{"num_hidden_layers": 9, "hidden_size": 160, "n_experts": 160, "experts_per_token": 8, "d_expert": 32, "d_shared_expert": 256, "hidden_act": "silu", "moe_layers": [1, 2, 3, 4, 5, 6, 7, 8], "router_score": "sigmoid", "normalize_top_k": false, "routed_scale": 0.707, "balance_loss": 0.00214, "balance_bias": false, "init_std_router": 0.00996, "lr_router": 0.000729, "num_attention_heads": 5, "num_key_value_heads": 5, "head_dim": 32, "vocab_size": 5779, "norm": "layernorm", "norm_place": "pre", "norm_eps": 1e-06, "positions": "rope", "rope_theta": 10000.0, "rope_fraction": 0.5, "qk_norm": false, "attn_scale": 0.177, "tie_word_embeddings": false, "parallel_block": true, "init": "trunc", "init_std_qkv": 0.0339, "init_std_o": 0.0, "init_std_up": 0.0339, "init_std_down": 0.0, "optimizer": "muon_variant", "learning_rate": 0.00319, "weight_decay": 0.14, "lr_head": 0.0108, "max_grad_norm": 1.0, "warmup_steps": 200, "schedule": "cos", "final_lr_fraction": 0.1, "batch_tokens": 65536, "max_seq_len": 512, "doc_mask": true, "train_tokens": 263200000, "max_steps": 4017, "dataset": "wikipedia_en"}
Below are experts of layer 4 (counted from 0) of a mixture-of-experts language model. Rows are named router (the router's row for the expert), down (a neuron's output weights, with its number) and show model dimensions 0-159. Each number is 500 + 25 x the weight over its row's rms, rounded and kept within 0 to 999. Numbers have three digits each.
After each expert's rows: a language model's description of what the expert responds to. This comes from a sample of Wikipedia text that the model never trained on.

# expert 34
router:514498475474506503537513480431488506539497510478459513514514507471442497472542535472476467489504495556482468480526481436466494481465518531483515484522480457470493509487495501523468505485492466480490470483516485470509520488541531482513503516504493515476497511510507482500533534517472478544487509503525505498495499477499543488517486523492516503507553520466515510488516532534527528470563483504489533512509506477508485481502451495500528499462448489562516528481510496442515485532509535
down0:521500536521500531541474494472492501494502507546513502512475515475536494503452492523502443544535487505471529528484440512532533534475505521489520527522470501489491444519511480515520450516508505488495478491483526482481547471504514491504479499474494505502493511434511513511529485489524492466464457513477522502517481518487525498476506464487533489522528547505539515480496469492533499497499481485426493482467483519504503499548496529472502490519460523507455555515522513483539479489462532
Description: Sports and acronym pieces

# expert 38
router:551492524511490486521482516451466473504515523523510551553513495536505501455512547472494490528491465504494508474476499538493472471520472487508526490483490465474474473500469474504494499469501484503505496471487478442493466514496489504524593508529453530501540469477519455474550487505508557519524483513480464478478496501469529523487468521546504499502509499508487513549552521473508501496475491459502511492514491536500486481497504529475526469487492516514492494521520492513523480525543517
down0:495488474502517517476479487521515489487445454516505514473522527480428510462529508479523510474501524462477508503545515501494467477551515477498522493481503443503513512492485511512515481457466508496500526499483467461527498528495482442509497467538528534474511517548475522501494507501497480500504500490520530505544511490453496441508487485487514459509487492501571479530492495539515527480524489480520537506505538512513511479480513499560512517460541492535500470484499502467523521480548512
Description: Chinese-style syllables and ing

# expert 62
router:495511499479495485534515502482464483555504570550470514511500464504464540484534524476471495516521484496534496499483504516487505459512492484457532493499517485513483478513508505523452471480519481511522530509482465498517491486526484473525487523481491501423474483519495470483535516504456533515488471520480488499488480549479490506496507544525490468479475526478492564506484482502482541543551561521501484471513500509511465473480486458512492507454482475530494514515473503539531514494519522
down0:502528484523481480506500494537531437526503473538487527485484455511514528501532501466523492452504561484512453446466483512492501528485496502467512556463510493497469470493486493502519492497528514500509482482528492541500480499473509550443518501535498499517497467487535510502472488476506533464510502476523569494487519514498511553480519512461529516478497538536495509474491454517489491486495500482495505515548584469501500486512514482515511490494476520484477476513459503509505476507457503
Description: Verb stems in narrative

# expert 48
router:551492454462471500518508539469446506534504509515490504514491508500535515494523536468533470488526500518505468493507485526526511507513506492491546520453504497477479522523513478511493510467459489566471544474482462516462481499504503486518549480504501517487500494536475451481490505501487513516502464469473466518506520532547581516503492513466551491484535519482483518549508463522487543465510481502482520481499509545492516479491487511495504488497494509485533486504487519487471433520519516
down1:506470486518473493503510524527543509568519458495524476517489477517500509541484530509481535467498500524471505524486466453477551480492543523497435496515507523502502437475498486509558495505513483480440514523485511459505491516483486472532541523548505493550478493486486477476471531461510521465505524506476487518462512471506505501501485495515525576486495482480497529484495490478503464486497487521492492480518503500477471478476512550493479528520469497498519473489511528545505511496544508
Description: Proper-name pieces

# expert 61
router:491523514509479474519532499541524471574528528480473506496471473482518467508514521458511520445505455501489467485501476497505485504502512488487529506462497527518506485510532504494476485463509496533511489472495454504544477475527483493523552549487492530475499462501541485470524495484509478489511506509452507506494519530467485497506462489473475484514491479508480574503529505485492534509557529513543522483522492493515505521445470472467499510515450512512520500494478477554502504541529536
down0:510502496527450496511484490491502511503521516491519495492523497497522497481457471501515522483491482479530493499488489511555475494511492495487501491469508484509534491492485550486507489497487495515460518499532529498491522486476577466558450491457482534491495497533478453485528524490522495519497504535496506491506503467514456488518452506542494514476494521523527516557515550470451479476555463474495459512493464543516490549501469497514561467519491506507509465474535532500509515452476492
Description: Miscellaneous word middles

# expert 33
router:494513471582535440498510483504457517534456520501496530508502498461541483515492550480490478464518496543480480496497489501478478469503540515533469500479509521496475506503502498443477492512484513534560496466527521510517523519527496533494527504526489520477522491461537469486452495492462520488445531504492503473479517516513492480472520493452543505456512536473514514507506486556483508489491522464508491484470478496490508493480511490497506482479505480486511522540469490565533506514498512
down0:512505512552491529494488545487490487538519486469512505518513482548484491456538497519485489480517531461553503475516487489467463445520542484534522514508473470498496488464511546487461561473478488470503516504507485474517491556525527500475471493513493484496436480512513530503517474526503481466467512485502502498487496470514469475492462476524493464519537509479498525484482492479523528512491486542554460473527470476526541495548475503528538500494507496461521488478500514521521476500519509
Description: Function words in prose

# expert 5
router:501502453513460496514478509500483474527505498505491521491476498499511518497517511483503436504521511516460451501514503504535476522480542504539510520511516540490478496502523536521485509473506497531479498464508513493511497511522521508514496523533481494469529535508518520457528515479505481502495478490489523532480548489459512530520511497444516498530500498474475495476445502506449455479539485482558535467519507469514474492473499487512465569491403460539507513484511462484506499517498523
down0:504509509448563478512537502470519541470488505481512487503521497517525506487531528491508547532536518486533448461543502511452500505515513496552470493447477488517486494490508490501515503498510527532501464496530462510457506556489514496518528481524473497481459485506506468472488468527539496492504484535456567485478507472481479521497542500484483510540490487538497511479518508497521480472524518511514520463524492484490526466504474516458479528483546482475531483501474480520463499460474503
Description: Name and title pieces

# expert 12
router:529465495487501487506507493506443496518466533506506521547551491518501521479527512486485506484530466497455475507468517552471520495470509500514457518507504522555526536496505497463485514485538471534484458477497565472500510533490495519499465453514477523471565509496532457481465484487485494503521477461470501520481494531486497486487505528486513507506511512471449497494534466513516478513516487500518488493472545480506516482486507535533551475450497472523467522519496505474559503499508516
down3:499490538488486503547487500538532503533507512481478490488533520513495523531496480496493466550517502511514472477476507476532484505427450513479531484543483535535472480529484532484535552517518495470495495527521461525551568535532481502460517514500495527452485470501505514489493481506511479476500494516520511504489488496503460488541499471452494468482501504487541519483441498496478482528498491555507504515484474503466501474511485513499468470488504526493492468477518489477501558505512453
Description: Of and nationality words

# expert 57
router:536497440551478519489520518509484471508520499523491479577497496474529483509518490499486457515498481493477459506515529494529527461480538507549499541483520521479491530507519524528499536468484498494475492491544473511560508486475532484512493514506529503501541503496497469514484511477509538521504487503479487520491520470467570524525455505494507504521501490457494507502478464492476492501456475493572531474514483492503506496453497491513488514472419495506502534512493498476490486535500527
down0:492519540531484549483502474539509523493512539497536481519509541484494524464539489522507451500507510479483517477454523490492487504504497539458523509497506485458526479554501499485529512502512522503490475510498472527483494465489466480466487500405504507469522492513514549496469469490451519495526459504548507522496490474499479478505520488472489482495479521554485546537481526530502482477464505501501482501503473524515459481513504506520486509491491542539490486477518513527526515508489426
Description: Title and name words

# expert 8
router:535488476515509512515512490458446483551449534502482489518492453492501490482492527517476477493497483526471480513522498485519508484478502571490486494471464506479462507530522490540474521459484474507496504505520478494495484538471494500519520512544495541497491495508495462500528546527468527535508461446480476528504466528476542519522492493475528519486493495496512519492506516516518531478529471485488527494509464540494503481500469469489524488499429517564517519511499497491472448559505520
down1:460488483511484491545497492497544493513488500498468452497486475528498498516501467517417536498461516523501491457531516536519503503510502483512532485481503491454524502516516500478504539477525527540480498488479493503489518453507522511420480506503495511502504543480482488519524411521495494517492474528495504535482528487496518476506524514520503506517529481483464469468535519479542493468522527531517500517464483452471504542541526476530518473507560501493472500514520483479520505502487492
Description: Capital-letter acronym pieces

# expert 16
router:510465504462502513455506532485498504483521521497509488503482532524522501498535488504524514525494418553459504503456507530479482526490472549472499507457507494487499533541520511486461504469511486515516500441494507471553530474494515499509479505485490497442515562488485493441535506496491503542504535454499514479511505550482502499471427486501489476508532489498494514519523495481517516493509531474525511473489514502536488502507468541487482522522481471535501526550486497489468500495507529
down0:505521507466482472515489492511572460545506487516519474500474523507506503506501501519528464501527540457461554507446485510511487496496491497493502504514499500482510493477482493519482488558506554521547468498467508468524514485498450481471476514497483548500483540495493525499487521510480450454519465472483544493522499499480514502468467532515515496521539485555498502457487489485513446481542496496498456523457509529521501505481521531487549516506492518545479479486500477516521480484531479
Description: Letter p fragments

# expert 2
router:494534497467480520511425524524441495487491517507504500504529498515550507518484522487480543511505502491516507461452496495495486519508473453514483519489521479547477481494530483462500475506531510507494537480510519488568509480513520543527547483547525488512513496481532461529468519498518494490520531471509484468459522523490465514450496477506489484523458529477493502508514501543484477480514506490525488483491465542557536485537476512511459497480519460482471482492483530520510487541509491
down1:498525501450489478488494527509525518509515472521490488521460475488497462500491508487510478525496516526478507467490488509465481517451510493531520460457507541540524512511478475492489453481531479485506491496487561491540505509489502496538475532492512501539503511482508567464521491513523498465555498454481467464475453480517479506504510435535511503542471518504518485489488500486523506477492515550547509441521498555529510500455526526528493481523489509545464499508507506495492494490478509
Description: Inner word-piece letters

# expert 39
router:493502463481474516537489514497454493493502472495489502517510442505481484478516511477489460531455483507465519481520505489536450508490513521516480485491534502513499520509535481493469526501577514502494509479527563490561442489521519510495494473520501500498530504488512477503497524496495492503512504517480510508497509528474471519490501483548479576533493502461495484485468515551513523487516491464472492499511501478505477492542497475567549520454485440493488473486517489533546500494509525
down0:509492551493513510503526501488538531508498498456505535513464538516500539514487511557488475484538502493514489483533537489483500558507515445526499479500490463517484447496497522480539499502491489502437504502496481508465539498465492487484542490480496509483509584521504479499506511439487451517549523519493495483461506517466491524495486485464492511476466495447527547521515539505550498488530499500492499497503494547483493469520490492489455466510490492512503511511470493459487482496503523
Description: Place-name endings

# expert 49
router:491484482495504479501520527498477443495529478503496507511500489513459491519537496473529482498484464509496499441506512462454502490486487512496537538443528525476492514532525541528484523487493509527466531463483495516481514475537522508525515507484524506469517539479465525495478535500502572520486484493498504461510542487491496494500492516476534514504549475462448517494470490546510533468499501524560513476467477459503503497484469496538485522486525507541447472512521521493497472487512549
down0:518483496496495526469514479505486523445497519503458515498506527477512531469478506525499522497522562525473497505533507484539492496545533456488464523518506517505520504521487519486508487506522512501486484542556508494534470492485476505420528531498489496508509486498523514481494515500494477523548549529495529549510476471522475494514516492486488540464472457500489457469530507483558497508447507472466455517463523490464472506501484474505539492457504501490450523470506506473472489523518507
Description: Consonant-cluster pieces

# expert 42
router:476497466512520520500521538509528447542509507542514523492523486508458460472485515470509505520538486540452550482526554493479516496472476538542528503497479518479503499518505497464440517486555515521490488482528517503498491506519536497499491529510488454524487486489519446515467495493481472500493521513458529470463525523451447504458507484521495538481512498494483486485515478478472483507558519475463523465479486512514534490453492525517508494452514473487517497515488509485494474492519521
down3:500566520465516514502508443452545515482506457489503520524480516511524520526523503489547497509467475503508484544468513497534535492532507504508518504475479487482519482498505485566537473481482506493485492491496534480506454498504478502554531482571484452517520456503507488475513475439501492522530473474517510501482473479495498482511522502515495504489488486515482501500492475492521461522473556492444548486475497474531468478478504478460494520469513480509530535502531504501527531500522484
Description: Pipes and mid-word pieces

# expert 37
router:521489508591487436488506486457521503562503479530494499481577432446544465499499538483482488521532472499524463495534513452468520481523495486533486558496499504523489488507477517466486516493475504525531539463525506488503485501502515494533505509528505466480519522486504472497463521511490542502492509501486516476504524465484520507494481500475490496525489518498506503471512516482468469524528539493492496455474525507515459480503484507526487483528507459515495488492478508523506489541492499
down3:508503489455465495487514512481513425510518472501502580519496507515515490509479490540523490492448508473512524511522485510478470488514459472468490507470506539460521512493470467491498452561507520487524511522494478511506492489473539502480459567488476513560516500502480484504554527510540463450531490503529529491495530511476531490523520506501535496512492489507536464503538505474521500479539506524551519478473515490513477497517505504503477483499514477466474496514489476459499513461496490
Description: Line and section breaks

# expert 45
router:477521507510466517499508488497477505490534490495458511490476521452524484495465525488520498531485487486478435482474561493469508514512474488495490514467503510491509493516507516501488524494498503535477563493516514511562521485499509567537518496519508481518475476490482441519505482477503532480509484507510509511515509488497511474472452535482516493471509564487465517510536519521449458493500526486521528488543497519520480487484465508493501539461528476537425512496495535521478453537490502
down3:510485503530525493531526465519486537509481480518520464480494523477521512483545468533443491493481480543511537478478475515501501501481507532488467521528540474498551499463491504508496494483501508474493525502498511466510510549472482472494472476486519550468503476468519489480471522491482537516529517516518512460520509516519489526512520469465498515467512451439499486443521533506513517514524481492477501501452537494466468471533446511501498502544540514452525511536517467496507539488504525
Description: Infobox field labels